{"n_layer": 12, "router_noise": 0.1, "n_groups": 8, "optimizer": "soap_variant", "beta2": 0.99, "batch_tokens": [65536, 131072]}
Below are experts of layer 9 (counted from 0) of a mixture-of-experts language model. Rows are named router (the router's row for the expert), up (a neuron's input weights, with its number) and show model dimensions 0-127. Each number is 128 + 32 x the weight over its row's rms, rounded and kept within 0 to 255.
After each expert's rows: a language model's description of what the expert responds to. This comes from a sample of Wikipedia text that the model never trained on.

# expert 24
router [137 105 153 120 129 105 107 102 151 159 110 135 187 146 115 107 173 109 170  99 117 125 135 114 112 108  88 148 108 137 131 150  89 147 139 153 128 113  70 134 124  80 118  81  90 144 145  74 125 135 126  63 105 103 103 166 172 112 189  85 144 137 167 166 148  87 116 107  99  78 129  93  84 116 143 152 122 119 105 141 164 160 134  60 149 126 116 139 153  99 105 106  92 156 203 166 163 119  80 101 126 193 138 103 153 124 210  98 191  91 186  68 113 140 136  76 167 133 127 154  71 128 105 105  49  81 124 121]
up0 [155  81 142 133 101 126 131 136 160 127 103 185 191 126 100 121 153 134 157 127  69 138 159  95 132 186 150  92  53 151 147 140 100 104 115 106 123 103 113 144 149 103  79 140 101 156 108 132 177 142 132  66 112 175 111 154 156 104 184 132 169 110 147  75 102  80  93  80  95 183 125 128 178  90 160 131  84 147  78 123 180 126  88 109 185 174 127  87  74 134  87 148 166 107 137 132 108 107 127 118 153 130 130 102 151 125 130 109 139 158 105 161 149  93  90 100 130 209 103  98 112 164 124  97 155 147  36 159]
Foreign-name inner syllables. Mid-word vowel syllables inside non-English proper names, mostly in sports tables and lists, e.g. Fenerbahçe, Titouan, Ukraine, Grosseto.

# expert 3
router [160 114 153 153  91 137 138 174 166 110 123 129 125 176 108  74 170 138 147 136 116 154 171 104 106  70  84 181  93 131 114 144 102 155 108 113 155 113 106 130 142 150 120  92 108 165 105  82 164 185 106  66 154 121 118 133 158  97 144  94 132 152 143 172 145  90 173  80  98  94 148 110 148 155 144 143 112 144 124 159 187 110  93  87 127 126 132 114 126 152 171 171 117 171 132 168 162  59 108  78 100 134 148  83 131  51 185 107 136 131 176 123 116 207 158 122 135 116 198 145 120  73 123 100  83 141 119  48]
up7 [107 164 131 139 103 122 137 179 157 208 138 129 137  46 144 133 106 181 141 116 166 164 108 220 147 155 129 139 137 128  81 119 105 176 181 139 109 194  88 111 104 122 158 125 115 128 104 153  91 110  99 127 110 150  76 129 152 103 145 124 198 108  49 120 162 171 157 154  78 129 149 149  75 130 135 152 136 115 155 192 142 138  56  79 178 110 116 152 126 178 137 133 124 159 151 150 154 100 121 123 121 148 129 114 124  98  68 158 146 145 111 151 103 132 138 161  99 134 169  93  96 112 216 135 118 100 141 159]
Prepositions after nouns. Prepositions and linking words after a noun or participle, introducing a phrase, such as of, for, with, between, during, including.

# expert 47
router [149 128 135 113 137 154  83 137 171 168  93 148 151 153  68  96 151  81 189 115 116 110 154 120  77 100  52 124 104 132 128 119  94 127  97 152 131  56  75  77 149 149  85  98 105 181 146  99 138  95 158 124 136  82 126 146 185  90 127 119 185 152 204 212 127 101 104 191  72  81 191 121 127 152 139 164 109 153  84 174 135 141  59 144 154 130 105 106 156 117 144 129 143 126 175 112 117  89 129 146 111  92 123 162 146 145 146 137 150 132 138 105 126 164 189  90 129 111 154 141  83 112  94 147 138 150 129 119]
up7 [ 98 108  93 144 122 195 109 223 168  76 160 145 111 103  85 150  90 118  73 151  63 122 138 151 196 178 114 148 121 134 160  98  58 118  95 155 146 141 112 143 120 111 164 120 151 104 145 113 124 132 100 153 150  91 197  95 111 127 103  86 177 158 142 124 165 158  84  76 139 152 138 127 178 150  93 172 122 136 153 124  85 139 185 124 123 166  94 125 141 107 150 157  83 136 146 166 120  90  78 111 141 133 155 143  86 109 118  80 115  88 123 168  89  68 117  85 116 104 162 108 114 147 117 185 159 157 116 180]
Proper name pieces. Middle pieces of place and personal names and place-type words, like Stockholm, Stockport, Van Halen, Street, University, River, County.

# expert 4
router [131 125 123 139 108 128 117 168 165 140  81 168 158 201  72 128 162  76 219 110 159 157 160 120 123 156 115 164 106 145  92 152  96 130  87 135 143 104  90  96 188 144 147  69 112 130  97 112 128 168 109  70 193 119 104 142 197  85 157 135 146 156 176 168 140 115 125 123 111  92 148 134 149 124  98 125 137 121 129 166 169  92  91 111 167  99 135  85 145 156 175 118 149 148 137 131 179  99 123  80 125 195 171  95 146  50 157 103 120 161 147 115 114 135 134 138 150 112 206 128 148 118 104  75 116 137 103  80]
up0 [ 79 116 108 139 125 113  97 111  87 103 168 161  81 117  68  85 130 137 119 168 101 147 168  81  83 160 104 122 149 150 103 186 132 129 122 102 130 146 119 151 154  65 180 137  96 117  71 107 128 149 152 107 119 136 163 138 172  84 128 151 117 171 164 104 202 130 102 126 122 124 133 171  82  79 136 156 142 160 201 139 123 106 169 115 102 138 133 165 140  79 160 120 150 111 107 117 183 149  53 146 175  68 156 128 171  73 145 139 128 184  85 190 131 156  97  92 152 127 115 115 127  95 175 124  97  58 137 149]
Clause-joining commas, conjunctions. Commas and linking words that open a new clause or appositive in running prose, such as ", which", "and", "while", "when", "but".

# expert 16
router [210 138 161 100 147  89 104 146 130 134 118 176 129 223  97 112 119 114 143  67 138 131 144 137 137 151 105 170 145 122 112 114 101 141 131 144 128 144 139  89 182 125  84  84 161 134 122 133 164 165 153 112 131  64 110 166 154 170 139 132 143 120 132 135 199 123 147  96 122  42 112 162 127 103 124 177 137 157 121  85 150  89 114 120 144 106 119  75 131 122 180 147 130 114 136 175 150 131  71 125  85 159 189 161 136 131 162 113 198 192 140 137 109 217 152  94 151  82 159  95  99 104 108  77 153 122 128  95]
up0 [149 136 184 139  79 146 136 119 153 143 184 153  74 155 168 179 184 174  98 109  97 131 157  84 147 153 141 115  71 137 104  77 169 107 133 167 132 116 119 116 102 136 141 134 144 146 119 123 139  99 123 105 116  77 138 117 155 100 134 207 143 110 160 126  94 124 163 123 196 131 150  81  92 132  79 151 112 164 123 154  65 178 115 143 109 133 122  80 182 101 111 120 174 123 123 101 163 150 126 133 100 188 185 196 130 152  91 177 162 134 115 124  74 108 113 150 169 136 149  79 181  76 166  79 153 155 121 176]
Line-start and parentheses. Line breaks, opening parentheses before years or glosses, and heading markers in lists and infoboxes, e.g. "(2006)", "=== EPs", "Area".

# expert 18
router [142 143 149 108  94  95  98 137 127 130  98 152 174 176 108  93 188 189 176 159 115 187 154 112  51  86  60 142  77 184  51 165 106 126 131 119 115 108 126 124 164 148 140 121 122 172 154 128 151  84 168  86 119  82 147 116 174 127 134 115 123 124 148 136 165  59 133 163 110  90 190  89  99 154 104 129  96 151 136 112 163 127 126 124 158 149 148  71 182 141 173  85  92 147 190 124 155 133  60 114 107 135 145 120 107 135 174 112 177 101  95 150 105 173 166 145 143 105 141  89 131 116  92 106 136  94 139 117]
up0 [ 89 122 172 121  31  90 110 119 140 242 129 135 176 120 106 141 191  99  93 118 194 122  87 101 147 105 110 116 119 140 136 138 141 105  89  44 135 131 177 120 118 110 153 129  68 146  79 111 146 106 116  57 139  94  96 114  99 117 125 110 124  90  70  79  82 124 104 116 104 158 132 189 134 125  90 128 143  77 136 128 184 132  88 128 164 102 143 100 108  91 172 149  59 106 137 100 128 103 127 132 103 108 101 135 139  92 200 124 118 126 125 154 103 123 103 144 143 102  92 162 151 151 175 115 132 132 127 135]
Prefix pieces re/pro/de. Word-start pieces for Latin-style prefixes and syllables, e.g. re, pro, de, se, E, con in produce, Prophets, Deathly, interactive.

# expert 61
router [162  99 145 123 174  90 107 120 139 154 155 166 171 167 137 112 162 149 125 139 100 136 171  89  78 120 152 168 114 125  88 109 116  85  94 153 156 145 116  92 167  97  64  89 132  98 118 143  98 134 120 106 161  52 131 141 152 116 153 146 142 154 168 128 149  73 171  91  54 106 142  96 142  98 136 130 129  99 105 207 189  97  89  29 120 122 128  91 143  77 156  96 135 188 116 135 117 106 122 126 100  91 163 119 117 156 173 110 196 194 162  86 127 131 155  73 134 144  95 108 134 120  90 115 100 117  96 124]
up0 [117 182 113 152  80 172 104  98 138 154 117 151 122 103  88 172 172 160  41 122 125 131 135 144 106 188  76 141 170 158 165 129  58 118  57 158 133 131  90  96  94 135 120 104  59 117 124  87  83 134 208 114 128 131 162 130 116 116 184  59  87 159 121  94 115 198 101 186 129  99 152  82 106 136 140 198 136 137 107 148 165 106 141 136 127 148 137 111  70 149  92 102 152 148  81 172 145 136 114 155  86 121 182 135 148 147 145 120 121 131 110 147  86  93 112 108  84 106 127 132 153 109 163 131 130 152 133 104]
Latinate word stems. Opening stems of Latinate words like ext, rel, const, St, oper, cont, followed by suffixes, as in ext-inct, rel-ated, legis-l-ation.

# expert 21
router [188 128 164 155 130 119 122 159 157 146 126 151 121 212  65 120  91 135 165 120 109 142  86 120 133 105  82 131  76 149  79 163  70 107 114 122 127  76 119 110 135 125  90 125 111 164 159 109 182 145 147 154 135  96  88 149 158  81 181 111 150 151 153 103 177 110 154 134 131  63 192 124 116 108 117 143  90 121 127 147 128 107 104  79 196  75 125  79 146 122 166 136 122 167 141 145 174 112 149 115 140 139 159 133 153 136 179  84 195 141 148  59 107 144 165  91 101 125 157 137  77 102 111 116 114 103 107  36]
up0 [120 104 144 128 170 183 143 133  73 129 105 152 122 186  85  90  73 154 134 122 112 127 107 124 140 127  97  66 133 146 153 147 125  92 116 166 187 114 115 117  35 156 152 130 100  74 152  99 149 121 147 208 125 118  95  96 114 107 137 114 153 144 167  91 152 133  82 156 121 165 166  98 110 145 146 133 112 107 127 133  88 156  92 130 137 169 100  90  54 112 150 101 125 131 143  79  97  53  85  94 129 144 137 111 183  99 155  71 176 107 160 163  82 154 195 154 102  67 113 123 159 136 148  98 106 106 172 108]
Pieces of personal names. Letters and fragments inside people's names and foreign words in lists and credits, such as Mc, Lawr-ence, Mic-hel-a, Łukas-z.

# expert 2
router [143 131 175 108 149  85 141 172 126 135 129 140 151 148 149 136 152 126 112 111 113 116 132  81  68 108  96 146 137 125 111 173 110 140 133 163 183 134  84  75 117 149  70  92 103 167 103  78 140 164 101 123 105  56 135 129 156  33 144 135 185  96 137 140 164  93 140 115 155 116 200 153 116 170  95  85 113 165 137 146 157  91 120 133 157  94 112  89 160 151 139 128 152 163 193 140 124 154 107 108 113  89 181 138 147 121 134 145 136 203 164  95 111 207 190  90 194 136 133 132 132 127 115  99  55 116 119 137]
up0 [ 97  47 118 128 110 106 117 134 204  77 164 129 150  81 133 118 132  52 125 152 107 112 125 103 117 144 114  90 103 135  83 141 124 104 138  59 130 158 116 142  95 190 107 146 128 135 156 160 151  69 117 131 165 152  57 162 147 175 134 128 155 170 165 168 125 129  99  98 157 118 112  50 137 150 150 169 183 111 161 148 144  96  85 141 109 181  76 106 116 146 111 118  97 146 153 133 104 123 160 135 152  64 111 131 155  82 178 215 111 147 153 182 140 155 135 138 114 116 130  93 134 157 186 131 121  90  92 108]
Word-internal Latinate fragments. Early and middle pieces of common Latinate English words, often opening consonant clusters, such as Repl-ac-ement, sc-hed-ule, app-ar-ently, stud-, contr-.

# expert 29
router [171 141 157  87 150 160 149 119 215 170  88 143 166 182  83 118 186  71 184 136 173 135 196  70  92 137  89 164  82 106 128 175 121 105  97  99 116 138 118  89 224  96 103  78 133 133 171 108 144 182 177 118 169 125 105 121 168 105  97 136 147 130 145 103 125  80 166  82  81 114 129 119  89 144 136 139 142 177 126 137 124  84 105 138 134  83 135  80 171  97 176 162 125 145 141 133 153 119 103 139  81 132 152 122 141 128 161  78 127 146  99 106 147 128 151 124 178 109 155 103 110  95 125 109  91 152 110 106]
up3 [123 151 137 135 146  61  77 132 156 101 142 101 191 161 149 122 145  87 149 173 141 139 115 123 103 148 109 104 103 144 122 136 230  79 122 137 129  55 136 172 121 135 164 109 117 152 125 118 185 146 116 178 151 165 106  63 116 178  89 124 115 159 107 180 141 134 143  88  93 147 169 105 147 131 146 136 183 143 140 188 107 156  99 114 117 106 183 160 141  86 101 115 151 113  77 173 103  95 108  81 107 149 156 156 120 141 101 101 160 119 212 115 168 172 147 118 125 204 117  80 154 151 123 111 119 156  76 125]
List and sentence punctuation. Sentence-ending periods, list-item hyphens at line starts, colons and table pipes in infobox lists, such as "- Position", "2005.".

# expert 56
router [155 177 140  81 128 143 148 161 190 168 123 137 132 164 116  84 160  90 206 147 124 175 171 100  75 139  56 179  92 104 117 137 161 115 122 108 152 110 112  79 133 171  90  72 133 135 172 170 186 202  93  88 135 111 122 138 163  75 117 107 144 170 141 142 108  89 114 123  88 105 149 100  93 140 121 123 142 174 137 119 133 102  92 126 116  77 122  66 193  84 127 126 137 135 162 151 146 110  92  94  92 135 169 103 153 119 155  81 120 125  97 121 130 164 113  83 170 135 209 136 116  79 125 108  97 141 109 120]
up0 [160 133  93 147  95 124  53 180  28  95 110  84 100 150  83 125 114 163 143 123 151 149 176 142 103 115 117 108 116 171  98 103 183 128 108 145 148  86 155 115 101 100 136 169 139 122 117 119 119 190 132 145 133  81 101 100  78 153 134 121 140 113  86 168 135 114 113 154 169  92 120 116  99 134 160 187 146  45 182 125 179 114 143  79  95 113  99  61 172  80 143  90 136 117  93 143 110  79 145 109 164  84 133 135 103 122 143 103 145 175  79 145 174 146 144 131 130 168  97  70 170 156  94 142 109 158 135 105]
Table and list separators. Pipe characters dividing table cells, plus dashes, colons and semicolons starting list items or fields, as in infoboxes and results tables.

# expert 7
router [189 103 166 131  75 126 136 147 157 116 148 189 130 148  76 117 160 123 188 117 106 148 155 102 101 109  83 150  99 147 139 124  88 139 135 104 147  98 120  87 152 145 114 116 106 184 140 104 168 144 148  64 158  87 121 171 167 105 113  75  88 143 190 139 124 127 152  80  58 129 144  99 171 150 113 146 113 122 100 156 208 136 112 146 157 155 136  77 117 157 167 174 121 136 172 164 155  81 118 124 116 110 180 103 213 111 193 124 176 156 149 124 115 138 165  91 126 118 176 122 113  67  93  93 111 140 154  95]
up7 [140 127 130 135 183  88 161 129 186  79  99 143 102 150  87 147 142 127 131 127 116 149 113  48 156 101 147 161 145  98 173  93 160 135 149 136  88 134 145 117 178 158 164 128  99 113 152 111 133 150  98 125  83 169 114 108 141 134  61  94  89 187  81 138 161 172 152 163 126 134 127 142 119 119 215 105 102 135  98 117 116 150  60 129 107  21 137  86 129 137 132  89  97 100 112 166 116  69 128 136 161 162 139 125 121 166  96 118 140 109 130 150  97 141 147 129 196 168 102 108 116 233 138 121 130 111 144 173]
Prepositions after content words. Prepositions like to, in, of, at, from, between, coming after verbs, participles or nouns, as in "attempt to", "Order of Lenin".

# expert 27
router [138 136 144 185 142  88  47 168 138 125 127 161 140 166 149  89 117 137 167  84 162 142 157 117  74 138 120 180  98  96 112 142  90 125  50 100 178 125  96 139 175 124  37 138 142 123 172 104 133 143 189 106 155  98 106 121 146 108 136 148 170 146 179  87 164 114 187  76 119 131 166 106 164 142  92 154 151 121 157 159  99  69  28 131 143 135 108 125 124 151 153 124 135 138 154 173 139 107  44 108 111 113 164  76 134 153 137 102 142 139 138 115 126 170 148  74 108  93 130 130 100 110 111 113 116 129 111  92]
up0 [ 95 145 130 132 116 140 158 104 164 117 105 156  92  99 146 172 143 214 136 165 153 149 136 144 116 191 167 166  89  85 147 105 143 161 147 138  98 117 128 117 163 137 104 154 129  83 124 119  81  87 107 122 141  52  71  65 103 171 106  75 170 151 141 136 130 118 107  47 188 147 132  78 138 190  85  88 122 121 151 100 166 114 122 103 154 155 114 156 214 116 179 170 117 148 126 156 162 135 118 128 136 116 152 145 114 105 131 116 176  97 126 133 133  91 136 117  76  89  72 131 111  80 188  94 139 101 159 105]
Word-initial p and P. Opening p or P pieces of words, also pr, sp, comp, cl, as in p-raised, p-urchased, dis-p-ute, P-ublic.

# expert 37
router [159 134 172 106 116 127 166 148 123 160 117 164 167 169 119  95 209 110 133 116 158 161 139 129  53 148 143 151 107 148  69 133 106 157 161  98 124 112  94 126 153 142 118  93 124 129 128  98 177 131 165  94 134  60  33 135 156  83 158 118 127 118 127 146 136 149 120 130 130 107 156  77 158 100 116 176 101  92 138 168 168  77 121 114 151 108 102 103 174 106 198 133 127 140 142 129 111  60  70  85  96 161 185  94  89 140 199  84 149 186 126  85 178 146 103 148 135  85 143 109 113 105 146 104  96 154 126 105]
up3 [131  94 146  98 169  64 104 103 114 106 163 115 140  94  98 167 124 120 162  94 119 126  89  86  82 200 174 101  59 136  95 123 127  92 139 123  82 137 102 168  94 140 135 124 149 164 181 163 111 131 145 132 136 102  84  99 150 140 129  68 158 141 137 120 207 178  63  73 133 133 142 110 129 155 115 149 109 154 110  72 127 158 154 168 132 108  99 152  94  71 122 129  90  70 105 102 154 142  40 117 171  71 106 110 122 116 172 109 111 127 141  97 117 185 120 178 105 143 115 102 145 194 102 141  89 115 122 137]
Digits, years, numeric punctuation. Digits, year prefixes like 197/198, decimal points, degree signs, dashes and parentheses inside coordinates, scores, dates and table figures.

# expert 28
router [159  98 130 100 157  87 113 168 175 118  75 138 164 193  58  84 185  99 191  99 115 198 118 128 155 103  71 158 112 123 159 179 132 114 140 131 116 116 178  99 140 134 109 116  96 150 135 113 184 133 168  89 118  68 146 130 134  88 103 102 120 101 143 148 139  81 167 103 101 117 121  65  80 129 132 204  83 108 150 146 160 132 107 116 174 127 148 117 148 170 130 119 146 104 147 156 144 117  81 110  93 170 145 143 110  99 179  96 170 160 138  95 129 126 168  94 142  47 144  89 168 108 101 141 129  82 163 128]
up0 [153 128 106  85 114  83 107 119 157 166  91 146 141 150 170 103 159 171 106 105 134  98 180 133  64 108 122 126 108 160 148 144 123 126 104 159 117  79 151 117 146  98 136 102 151 160 132 156 118  81  92 135 126 114  53 127 180 138 147  64  73 124 102 101 134 165 148  82 150 112 173  53 105  88 160 108 152 139 162 113 177 141 111 118 147 178 162 134  92 146 126 162 152  89 187 104  89 119 173  57 124 164 121  97 145 168 206 107 188 171 109 170  98 115 137  98 136  77 147  99 127  87 124 135 131 148 177 178]
Word-initial pieces and hyphens. Capital letters or prefixes starting a word, such as O in Oxford, Oregon, plus pre, un, dis, re, and hyphens in compounds like non-real.

# expert 32
router [141 131 139 123 133 156 143 155 157 162 141 170 167 162 136 108 177  99 182 101 117 164 148 150 108 134 103 171 112 111  99 189 142 109 133 111 137 130 107 166 166 144 108 116 110 133 169  78 198 129 158 113 119  51  77 167 187  62 129 127 147 120 168 154 161 133 112 144  75 151 142 119 101 160 142 157  86 121  92 168 150  96 130 117 144 102 120 124 136 144 177 139 109 165 185 180 134  43  44  90 122 160 143  99 128 152 212 115 145 166 123  89 172 167 121 131 109 108 161 108  80  76 117 113  95 109 106 103]
up3 [121 122 112 165  70 176 174 100 108 144 141  52 130 106 109 126 145 143 167 162 144 163 163 171  87 112 121 114 132 126  90 103  57 144 131 161 100 199 102  89  94 144  96 152 127 114  84 108 159 113 130 112 137 125 139  87 119 156 125 117 176 132  99 143 161  99  80 159 121  91 161 131 136 167  73 108  87 128 112 123 124 185 175 156 153 117  68  84 196 159  95 142 154 106 176 100 110 173 215 136 134  81  80 125 152 114 106 112 146 138 103 132  99 166 140 141 120 182 152 104 121  68 179 159 124 102 163 175]
Digits in numbers. Numerals and digit pieces in statistics tables, scores, percentages, dates and addresses, such as 4.9, 21 doubles, 54.35.

# expert 42
router [174 147 155 111 117  82  77 157 132 149  54 153  94 170 128 111 170  77 125 124 157  99 139  95 124 116  96 141 104 137 119 190  90 161 115 161 120 147 120  92 121 133  97 113  82 168 133 178 150 198 170 150 130  85  79 152 130  91 173  66 126 134 161 168 110  67 164 148 129  91 182 102 119 123 130 124 165 148 176 140 196 127 115 137 177 159  89  70 154  82 178 111 169 105 128 141 133 131  91 122 136 150 143  69 141 110 151  98 107 106 120  64 110 140 196 104 157 134 125 101 109 126  88 101 144 128  65 146]
up0 [167  92 151 101 147  81 135 132 121 114 111  92 145 148 133 130 115 127  76 150 102 128 146 126 168 179 115 190 184 113 118 156 171 125 149 177 127 121 154  99 120  88 139 163 224 161 219 130 174 130 152  64 117 106 145 126 108 150 132 117  86 142 138 117 126 158 126 128 115 114 216 164 163 123 107 126 132 112 109 126 177 113 115 120 123  69  97  98 101 178 115 121  99 107 141 138 111 145 142 105 134  89  99 166 117  47 180 110  54 133 115 138 123 137 135 110 218 119 125  85 160 151  96 114 140 168 180 176]
Table row line breaks. Line breaks ending markdown table rows and |---| separator pieces, plus word pieces like Ch, Gu, Afric.

# expert 51
router [126 104  93 144 103 101 111 155 172 146  83 101 134 138 119 129 194 104 152 177 145 158 123 108 136 109 109 159 138 116 166 161  57 166 170 117 135 130  76 145 138 192 115 136 144 190 169  51 202 136 169 103 151  76  85 111 180 136 125 120 194 153 114 182 165  87 169 115 144 127  92 106  89 146 116 148  99 148 137 127 176 112 121  77 161 148 102 110 139 124 130 151 103 149 120 114 130 122  82 106 118 152 138  83 100  92 178  94 187 120 142  98 121 190 102 107 161 142 181 134  58 107 106  81 128 169 103 138]
up0 [153 134 104 102 140 189 118 106  98 142  81 120 182 144 143 133 128  34 106 176 170  99 110 109 145  86  95  94 147 131 178  94 116  50 114 194 117 101 146  92 141 125 135 142 143 120 129 108 124  74 137 127  82  81  60 109 146 131 126 125 135 110  87  76 206  94 159 153 130 143 131 109 165 133  47 135  68 112 122  98  67 144 127 180  82  84 138 125  93 128 180 112 105 124 142 162 167 128  96 128  78 101 128 192 135 113 161 138 141 141 122 147 120 123  86 173 149  70 129  97 135 120 111 157 109  96 118 118]
Line breaks in lists. Line breaks ending an item in infobox or bulleted lists, such as after Medium: Oil on wood; also high, long, No, All.

# expert 8
router [159 128 144 136 117 121 117 126 140 114  65 181 190 193 121 108 150  88 199 101 128 105 143  68 122 134  63 184  85 139 120 135 123 169 140 172 100 116  91 118 144 162  55 146  78 166 164 109 117 122 164 109 133  93 115 133 209  82 121 115 165 143 198 157 175 115 128 159  90  95 157 114 111 101 140 129 114  95  97 128 116  85  54  90 127 114 152 127 133 129 119 155  91 131 159 166 139  86 124  68 149 136 134 113 142  80 156  97 173 124 124  82 137 124 131 102 107  86 140 191  66 131  97 134  95 123  91 130]
up10 [168 160 124 117 109 110 133 180 101  54  39 159 142 156 102 175  85 128 127  81 117 155 124 100  43 140 198 133  65 169 143  94  96  87  79 150 117 137 118 182 145 105 101 203 144  99 175 122 115  68 156 131 137 100 142 174 157 159 127 105 156 135 142 128 108 173 166  67  68 166 130 117 125 142 115 108 108 131  96 104 133 136 104 140 131  94  94  91 136  74 143 136 128  99 119  95  97 111 121 149 138 164 103 133  90 105  73 156 127 136 118  42  88 162 116 116 137 117 143  97 144 119 149 126 134 166 102 103]
Personal name pieces. Given names and surname fragments of people, especially in tables and lists, such as John-son, R-ons-on, P-aul-auskait, Sc-ott.

# expert 31
router [168 167 120 132 139 124 120 151 142 108  95 184  94 226 111 102 137 148 209  89 160 147 148 111 128 129  83 141 102 117 118 178 102 137 101 122 160 122 116 105  98 148  23 118 128  93 146 135 150 135 190 118 174  50  71 169 151 135 157 140 143 107 161 163 153 127 118 165 129 130 108 170 133 101 124 156  91 135 137 116 168  92  95 117 156 130 125  83 179 162 147 130  96 185 160 120 158 134 108 127 118 118 128  84 130 103 128  54 165 147 151 110 149 127 138  73 201 124 174 110 147  83 127 132 122  85  80  95]
up0 [ 98 134 139  92 135 164 117 132 113 118  71 168  77 128 102 160  69 118 136 134 178 172 121  99 102 150 126 128 116 167 105 125 168 107 137  61 142  82 182 109  92 135 100  79 105 129 203 109  82 173 149 117 125  90 161 113 172 146 171 134 160 163 145 147  90  94  75 178  90 138 116 137 107  91  97 140 147 142  78 188 173 151 138 146  80 177 116 121 145 185 127 105 123 120 136  61  98 145 126 117 183 155 143 138 161 136 149 101 174 156 126 105 130 139 164 100 150 196 122 162  87 131  99  75 127 202 120  95]
Initial M/L/N/K letters. Capital M, L, N, K beginning proper names, often African or Asian places and people, as in M-umbai, M-ombasa, N-ieveld.

# expert 30
router [186 133 122 106 144 123 115 169 174 158 125 156 148 173 112 123 142  92 204  76 132 165 138  81  91 156  82 218  78 113 111  99 128  97  94 139 148 131 111  84 122 181  95  52 103 143 153 106 184 196 109  87 146 129  92 157 155 102 153 100 113 149 166 120 105 105 171 113  51  85 174 116 132 121 146 154 120 160 147 164 156 131  80 141 169 134 138  76 145 132 131 130 121 161 190 130 141  67 126 146 125 130 137  96 143 138 190  84 162 136  81 113 132 134 117 102 130 117 172 146 124  85 114 112  91 142 101  89]
up0 [123 200 124 145 193 138 125 132 180 134 107 147 114 108 128 106 158  76 157 104  87 125 150 140 127 146  93  82 128 170 138 111  56  80 133 117 162 127 110 109 101 127 147 137 133 173  70  96 137 109 141  95  66 152 129 140 181  99 115 135 113 118  69 100 123 102 170 140 133 109 158 100 150 177 156 128 142  78 138 108 138 129 164  83 176 157 183 141 131  99 107 135 107 147 147  68 129 107 110 189 120 109 187 136  73  98  53 185  90 201 165 126 142 126 116 170  93 104 117 113 128  92 146 119  76  97  93 188]
Table cell pipes. Pipe separators and other punctuation between table cells in sports results, asteroid lists and rosters, such as |, ;, ).

# expert 40
router [216 109 142 112  95 139 138 126 147 184 120 175 186 172 155 108 166 127 149 131  68 177 108  91 143  85  85 157 119  83 123  98 139 128 161 143 107  77  89 113 112 138  97  87  86 219 140 148 112 147 150  95 158 105  84 168 210  91 161 120 140 125 174 180 157 120 153 163  92 115 183 121 140 107 148 117 140 161  83 116 134 151  89 105 115 164  91 106 138 166 122 144 152 145 138 158 115 155  91  88  87 157 168 126 151 119 164 108 205 142 124 101 114 133 123  85  92 154 147 152 100  81  91 133  89 153 115 118]
up0 [127 121 122 157 181  64  93 114 110 125 209 176 101 151 113 177 167 110 123  97  59 147 135 128 110 137 122 100 167  65 136 183 101 116  82 123 129 125 114 101  48 127 155 114 131 118  75 148 140 129  85 122 184 171 141 120  68 117 147 146 108 133 128  85 100 133  79 190 143 124 125  95 102 132 158 160 142 177  99 133 121 107 148 105 133 122 162  83 159 125 107 155 163 133  90 138 114 128 134 195  84 156 212 134 132  81 173 156 123  96 113 122 182 124 149  50 106 173 133 156 135  70 113 144 111 107 122 129]
Name syllable fragments. Pieces within proper names and place names, such as en in Venice and Venus, ort in Northern, and name starts like San, Dan, Fran.

# expert 39
router [121 163 157 117  96  99 101 135 137 145 145 144 153 197 106  72 120 149 205  75 183 165 129 144 146 124  95 160 120 150  77 175 106 131 110 127 129 110 120 164 143 148 102  65  93 141 124 109 173 146 160 124 145  77 149 165 159 142 131 151 147  87 168 137 165  84 128  99  83 123 161 157 164 163 129 104  95 106 160 137 147 106 102  88 135 177 113  43 143 140  95 126 119 148 181 174 115  95  52 117 102 155 173  81 138 120 188  81 134 155 104 111 180 108 162 105 167 139 139 114  84  44 128 140 145 115  97 122]
up3 [142 176 115  84 131  79 106 174 125  98 119 196 163 134 107 109 127 128 146  84 150 180 131 125  83 127 143  79 111 127 108 161  99 138  73 124  88 139 107 119  89 133 117  86 101 142  72 132 123 149 144 158 175 112  91 142 123 173 151 123 111  76 197 111  81 149 151  66 159 112 135 129 108  64 170 156 109 164  98 155 106 152 122 135 126 124 146 156  93 127 103 101 104  80 168 131 120 101 117 135 189  99 141  53  98 110 115  77  83 157 145 133 180  92 193 130  95 119 136 171 123 186 129 156 135 182  90 201]
Table cells and abbreviations. First tokens of table cells and stat abbreviations: dashes, zeros, single capital letters, percent signs, as in ERA, RF, Nominated, —.

# expert 46
router [161 184 185 129  95 115 114 116 114 117 120 191 168 142 121  73 164  97 121 100 155 158 132  98  92 136  83 185 123 112 126 149  98 128 139 105 126 108  73 147 193 138 124  64 114  98 116 122 205 125 156  81 130  49 105 160 179 112 101  92 141 109 141 186 190 146 155 120 106  90 126 107  92 126 147 147  91  90 141 181 136  79  97  77 139  66 137 141 127 130 197 114 137 170 183 137 139 124  86 118 126 133 183 126 146 161 173 119 148 188 126 136 149 187 120 112 136  95 137 130 116  81 112 108  90 111  98 127]
up3 [110 108 122 118 122 149 109 110 117 123 152  91 118 140 146 163 112  93 106 154 104 167 125  93 166  40 119 109 165 153 104 179 112 151  76  67 122 121 166 160 191 119 100 159 165 129  86 151  98 119 119 160 132  67 125  88  77 133 105 142 151 118 151 130  98 111 137 211 111  75 128 222 119 123 114  98 104 118 145  95 113 159 119  91 173 111 134  64 130 138 118 114  91 158 162 164 100 103 110 133 165 158 175 132 105 151 149 155 132 175  66 155 151 160 109 166 141  90 162 160 210  90 178 120 126 144 161  97]
Years and date ranges. Digits of years and numbers plus en dashes in date ranges, especially in citations and career lists, e.g. 2013, 1778–1840, 2023–.

# expert 33
router [160 142 156 114  99 139 135 159 151 132 128 134 148 125 103  98 169  95 169 121 124 159 154 113 133  85 105 164 136  78 144 209 106 123 139 124 160 133 109 128 189 123 133 144 110 131 115 111 228 128 124  98 131 110  95 168 232 101 145 104 190 146 155 173 178 121 131 130  78 148 172 119 131 144 141 135 114 151  93 182 131  97 125 124 161  81  68 137 125 115 182 125 149 164 129 141 129  80  68 128 119 132 182 148  78 101 183 129 124 146 131  98 173 169 116  88 158 128 175 116  86  78  78  62 107  94 116 116]
up0 [ 61 142 125 122 116 104 178 144 138 145 154  85 112 184 128  92 111  92 164 153 146 138 140  98 109 113 102 181 138  72 119 173  83  47 122 135 157 170 134 152 149 180 119 161 110 183 195 141 129 187 122 160 149 191 181 141 184 145 127 121  99 100  95 133  63 150 133  69 149 123 145 140 115 148 159 173  67 137  83 155 139 114 130 125 154 118 136 162 136 130 161 127 184 152 122 123 198 127  57  95 162 147 159 135 105 109 123 160 110 134 116  84 137 105  53  94 158  96 170 149 120 153 121 154 108 151 104 130]
Numbers and ordinals. Number words, digits and the -th of ordinals in dates and counts, such as 5th century, two, second, several, 2011.